config.toml
d_model = 640
activation = "swiglu"
router_score = "softmax"
router_z_loss = 0.0001
n_kv_head = 2
head_dim = 64
init_std_up = 0.0221
optimizer = "soap_variant"
doc_mask = true
train_tokens = 625500000
Below are experts of layer 5 (counted from 0) of a mixture-of-experts language model. Rows are named router (the router's row for the expert), down (a neuron's output weights, with its number) and show model dimensions 480-639. Each number is 128 + 24 x the weight over its row's rms, rounded and kept within 0 to 255. Numbers have three digits each.
After each expert's rows: "comes before" lists some tokens at least twice as common just after its tokens as in all text. This comes from a sample of Wikipedia text that the model never trained on. Tokens count by the router's weight.

# expert 7
router:107100127145163169126123154102141137145095117121137144115212133133069168151061114176129095076108153137125122122127135108168155108151127121120128140120173103124122113175135090142124127098110092157138133120093173121148123123156101172131111114123130126132148162125105139109118138139088095142111136115136122093169131132116126141112111133115119150138118154138077087129119162095143126094087125119130122122106121116142158123114120095123150106098086157136139083135147130137122159099149109
down0:173131118155086093119156105141128142148128135097130123155167152110120108176107099116063158091154130133117145130145134118131143115130145151138140129101145106134157129134097107182115133099114174125134091102072162142133136123084162132138173116131137120121149131127086116165141116147102148134123115144130104087143165151139103141113101105110127178177126142121136123094148144140099141180099136114138138144118170116159131117154151148136100126142118120061159180143139148140136094071150154
down1:160141102094136148107118129119126119140175156118157152103180122090143113094159152135107152136094096162152147101158121120122145119145152144103129140142141157145141089102106116096107118134130171143205114122102126089167126091156134109190119148143138097137111127135158096133121116129172134102110168159139172087106135133137146124149101137116112119124082146128147140103141094139147150144106175137145122127123123075108144138132114142101107079102167137091120192140122123104141113144117108
down2:121140089140100137124129125163118117121158142086132119141130092131151081147164126119146075099078099107130143107123112125125105135134143110148135175117105142122143125125167088107112128113138097191152108102141135105098148114160142137087153145098095104130106143128115146112118138118112144138112138115148129156093141146188098152137154125160130129097118118125161110123158121128151119142098123113139168098140133134150121095162103109110124143165155128156108123115165134086142153129118130
down3:128116120161143115100108122083111121092095179149122126121102081087160148156099111136164109112117117166109078072107115148115124118152140147155134130105129147129135144098116080096121103164083076101163124069121145155123085151144105112121111113128099144112141157109108137135149128176133142134178103110149089121162173100146101117139123106142110111142134105141144113106134163093169121126094127134131104145108131129098164092138152134147132113106111109161136158143147109126155177156137159
down4:138146090140090119118110135161097135137130150138179131103103158153155102119094106155131134186134123159143196100088117145120127139211111174139152074121126132095124106158145121120133163111148104131154132124121138156154146115109138187126158114109146092125148128115083136163142128095118116099126152168091122098118115163122098197140103110174110158147189125134083104117120132155131154072163158110132107135137133156126171126104142108110120145155124136144166119108080126132182108144174093
comes before: "\n", "|", "-", "==", "===", "The"

# expert 9
router:118170151142134132106146099107153156128085129094080145105145111146114127121111093119133099138144129093078123123097112132132141132104126134098148114148155135116153108116155144166173114140120137137134125102132139123150139113158162140117129146103148077095132129106106121104154135130131088144160152129126118075070149159095118113136133145147129148108111110157127138150124119136163103126134146122108103135116085117130125152150094121120133135126126125141103095133145103118127129127105118
down0:131114106142108072165127137119121061152122111192144135137169131082137086166150149125079151131139139144141122142123121130166120142114140134143119145100165108136131153137113157136083141088089132137111163171166141135106100098116102130128113121119116100145117115132116055143143107151132124152158119148139131115120070115134174145156108184122157138106101119130148115146094160125134106067126116074117123121136132130167142132118124134147125133095179146135129100141143151136126093139129153
down1:146166133096129084158114145142154117107096114131110157110120092168161085111161131138147126144174125069102130151114114148112119134114142091154142153135130160142088110107113081120125138100145167082167125131091113118111116117130139138168162105111117136112100086114107147152129159105110165107123126072069105133100123171139146071125104106119129133141106124137102093116150117086076159157096162183113143130137132140142136093168138114123136145135125109092108116127121138118115175158116136
down2:122106120151152155101108069189081130115152153160166132129127129118162171078080103149087116113130151148114136106139115137116135119083148098146140102124164138115131211141135112123119107158131154132124143145148088138143121106108117152096149128145154147144110143146114143197139146103108163113113122160124092109116110129150144147097116091109125112126108136107120170136104118116125160141118103140137118142099143113124084111148093129179142115170156152128119113098115138113091166120165123
down3:155142129096151147126154152090132121163106125124150118118137145143156094095159143150148113107094123129133123147097110114081111137135141141140127115201146140118143159156137128164101107115128116151169123097119082175144111125147121157124096114108116133106133129134118097138130126106099080096122161131138165114143107076128104122147118092103115111100119127151145103135147120159130131101134094116127126100138139124126124141144115100108133143109137114120166152159128149125080103145132140
down4:162149163155136118109116191127141112101120133096105140138128156103117143148156137093132154168101084129172132120133139152164131119114121132115146101124156152120123137145136105105123136115138157166101115172121100116142105125090139127149151143079121134113141116112161096149146157148119131160185104144114087110120121095119111131133119144126087132117122150150164143153113145126146145174109068146121132145068117157119117153151134111089121159117093096123104178117129157150120136116119095
comes before: ":", "-", "=", "---|---|---|---|", " /", " •"

# expert 2
router:110133158114134101142088107120124126115143132146107139151125094126115180142098122131174134073174125087121127108146152082139196148109109079135125115160153145156133104150108107117121143119116137122154110122134138116130143145085105156162117105164152129122162164118110141112140108100110092130119150146136141087105085153102105138104119150138141171131146123111138132130106124107120168097120141144118121126120110108120112179155141135131113093108067088112094096165100140122125149142145135
down0:068126146140096171079168086200172101105165150168093117108139108140147076143081148148106135105164116146133140144150139108133119111119131151103129169133101115110104159108162131100109121126149123102119103161112154100114199155124160143120123149135115149112145125138168126150166122119093152146113082152080081134124113141102146160119114137152133110130101129144146131161128109146143120134095130052169166130148150119127148139107152150130131152119124130150163067166110124160104162159137111
down1:138129106120182147158163167146129096091134096137177121103091114131113115105144106129120153110117096155152163130162112085162154128111108119128110061133128120138174088137118095130125081118184120142104096097119148101124138127153186083178097141127096078133121128120132125107124102129128117151138138168114143166138158110109115182094123121159134130175169123119118147117159118166165147164119098126134101106140146152131148163117152153102163128124108103107138146144157113100115140122126091
down2:124124115124140145080109113101113120121066131128151148152141129088146140166123131119146152155106127106138069134111087116138143128151155103118130116111193172123098182112102122144147132134154158120117086122088125135176111110131078123118134132144144150103148139127149175154146140153104113119084135173110151167092120140165117110126131108127117167131142144061114144135173150138141179127149105125140150116145111127094125120098145135106137155112147106142154139110118132110143096139072123
down3:135114098125119109087149151155106119145114086098150119156147107093099114105092136113181163099133110171075150110111109094126164099152145102124077156110134111121122133109132130160091140151112149115155110144164147118087125158105121125131113118145109101101124136138125135171120122092120120107132172155103120117142126077127091082128137066143144158123139117153138151123121118124132104130103117128140188126116164135139080128097139081142119107110139149135134116147147093115086120115108106
down4:144169170175153151112138105088159141148107129136175138137150161187113147127186174102168112094098126102109095124103138126109142090117130119161144110111118114122115109137160171157171128095110132148138125116089098155145153140099172105102097182136114179141139096127140106114144110152176132138122089163147113146134150110132125146128170099082121115141119139083162156127146107111175126125107096108122133126112147151128132115124161115124104069119174098116141102148147114190157090111130109
comes before: " the", " a", " to", " in", " by", " that"

# expert 6
router:124134150102145150159137091089076177100116101155122132170133120161144145144132104144150119119155112109104167115140119114118145129123132117094121106124178137070123084158113142124167153108111127126132168097117126107126163197082158164163101124138133115156114151124107096101116103143094083121110121088155160116126108115136122131078137130133112132105167140097116137142105111100105158107145165112128091095096107141089098141130115121150123120135116152109113116150133135092100132160153152
down0:133105100120157109105162112101136104122157143161142147157083123129116146141160125133129103110132136088130094110127156150100117138122100099144170096094122154171114152110104124178166155149139115153103144112140133138091124143161109156153121089136109126163109125144149115084142139162147162105125096111136106129151141086136137112137129139121101119140103073101101104174105132123137129136104099117117140117132123182185129105126150136127119116139118111160133149103104144140122123169091136
down1:176155158167078105078125097223150087146088135175133137134092162141110161138127163153142162123118157130119115119107119133095113125107141152074160133105137121152143134132131151172097101143088148173153105123140135159143133125118101128162121122118150123106109122102132150120155110146126190106122117148150141122124098106137136181118121127118145123130135123109130095123124096128126106102143119146130115121105135084117126134130122148096156105089109117132084147115135142148130118140121118
down2:155125146123150141144105137179105142106098124154119094166103120104150104151142113158099121153174145173190146128149142129117148148127175127143164152161118140103094122121101134171142133118148104143099135126118161097125130086116119072120119142093122136115131110132170090148142134160148128171125146101127090115141108094068129104127114144075137105113128122144090109127130144129125120123170105096105120146109125100140124108153157072123114130150117078107128122129173105169110129122120095
down3:161103098119122129137153106111127149180137108123130120104157167149139106092134130131147157113136152160084143152097109132108119159128121117153069129136146164030144123113132118137125131122180125076141110093130086118129153134153127101186114117131130125102109113163097115138087126124089093077134133158173097103139100124079172125178143094118145095139111150136129119148107162088122139134136129124192162117166113128115168147097146121128156112125143077144126161121157122092142101136109138
down4:122125123129173104121095098154132094112095141095110097136167149107129143122175113084143143140138151107138138141111119115113139129118151164121128156120123096148108126077142132099089125122112160129107119114132160098135081115150132142166127126163121113166152135131119140137128113139130161135155096122088169134159103114150158148125131133095113157128153150141119110104124135073096119128098101116099185114131133145155109130131143114130101094128138067102089108141128153142129119192109127
comes before: " of", ".", ",", "s", " and", " in"

# expert 4
router:167166108096129101131112127090151143111140104132178183129154103109140150143100118144132130142135101106132139121153179138114162150114103115149100128142148112118139101129158128133113057086143084123130110092171140136147154174083079151152115088143135098124140140139108129132155132110124108105110112098134130120144126118146096141114128174102132164076120150090160095105132127105099128123122150092103121107109128095112145114125076131134156143134121141108145124108113133139128160152192167
down0:111156119150083108136153096091090143113116117095139084087166131076140139132120153142130148107128140101117132169129152146154095195170140136150119139131148128151117120111149115104132171082135117130130116156112135127088083162141146085122154129131148131140103115120086160169072150109136151119130125154170139111165153111149130109146151155104121132149141176139095113106103100126138126121169122135122102123163099150126121131125132109140134118137129155119094116169129138158137115110132120
down1:147090151125122129129119137043107113148121097144112095152111125104058181101144131152146150100105135100114114184122137104154152125121137109111084152155109110124114120167166139153112147085100139110110126131143142134159125097154183173163135129102132113082154142140106133140151099095152089111120175112090162108159104120152161109119121119064151117120079124128128132138142111093080114157118117101134137114174128108129152096148071136136145104138150111097122119146126120118119131133136139
down2:127113146131138106136158115063155090118134082147094087139120158136126148105137086102152127132134157107140129119133110120110167109104100131111138146149160108156144156174128145113126143101121119140092168099090144112168134106093121149123110122125160143158150125163143135182149131129089124148112135131107096108139137147129135128127169144119086132121136102119101164146107110148154152156118128090133103142126125105123133120123098112126094161138162161145101106083120150092119121092076137
down3:127104131096152144126086119138122143130121128150096100125140139113114124068164144120148100141170165080111108114173168119120136226108129130142140131151170131099101108177126158194075099071066085116114144150135132094155133112129076107130152144122104143148105177125150144133148121118151133060097135162137122129106124158143116130177096135110124088143137111140109132115150108106135139116087121140136164113125103107130148064105108133126115158124159125112134144146111139092124175145123156
down4:079157137121174123127115101169146143148150143124133144135101127165137148108140135128133136117103111158151142149127065140125129145095111128109159153113100139121116105121151086098138125129109086142150181087134130125153139134119150138106133078151160135126171130107106154095161149119134126128155094136115097121111134136137085103137131105111119173135130102117099144130191104121136137131111142124159122111174126133122126112121116141143101115144103146124128117086129055138102141120145144
comes before: " |", " ", " 0", " 1", " 2", " 3"

# expert 1
router:122167137112118132178115092093122159121078106153167150110157127118134130153068144151110112121126118145087151170156113141149127132146144124128100123139186128152118104129136116171150118135151114166104150143082136162113161132087121106185102120084154144143134158102101131141124144150121133146173084111169118132118086119129122144142137109091104151139142125090100123117100123129148162113140142100118118154119129121094131165163148131134156055139131142093091104124134133144119131118127126
down0:144115142106091151138155126135147111101126159124159151154142130142148110106119144140108132110090127086099106137119129097137121121113124155157135088099108137161113147104142146107178101121126123124088127108097095163121123086168121115165179059192158177165115111118152119139073132103138103152139104109124088134115148108136132152167155124122128140138101132168117125154145135158110123091154116113085132162128145067134178134169110132150139119145130123081078147088152130116166101113135168
down1:138138093086115088107097167114139091116132108149138143107128114111136113114109099139113132130106158107103124130135138130122157151161092159156163106144123122138100141091096106119121096134143151144132148145182113155151149107131139138143122116154163109121135131125158126052134119142113083130129146167132094080131135164117100081166104123161151127132113137148104122093124120117114091101142119102170106131139150182159139151130143132154106146104149108140127161150190145141141154113113158
down2:125125138121103104152116122029146156109105104187175077153170104130096133114100128094104126098098123150140124148113121140163176132109112162133138104135161099074107099111083111117115082125142118135141141140133112143165174097132138146096141148133120129092115120129142112077122142134116110112080107122106115127154130158156149152142137092146158126080145111152136127162109101142128111105094098111139159189107101149150127162163078103121136116106113146134193152113145126149118079167156142
down3:135105131154098119173120126194157081137152137138156167128143135125099133092160101143123149117153119114167142139157122137123113137139127148104107101081144173092157129137170118159126121117192089172148121163152129112146136077120082146139147143127145162122164090104132113168176124141105085123136125107155136133133103114139125165126120122145140130121152125158117107097127126117112122147142102165117108117155138145096133124081133086116135108132117095165126150116133112156137148132099143
down4:170136159072095073139122133113130171137148131149116158135112137101140125136148116139090157098099106134104154132139136090127154128096118157102133095104122126088073125174093125167117103141116154115176076077151145118076160103137089129156124088136142096153136116145075118089157096142123123115125112121122125136127146109133150110128130138172130134143144087123139137099094182137141132122108170136115118115144135081139145155094156128170161161109135173134159148131145120134131114141110123
comes before: " the", " The", " He", " In", " a", " It"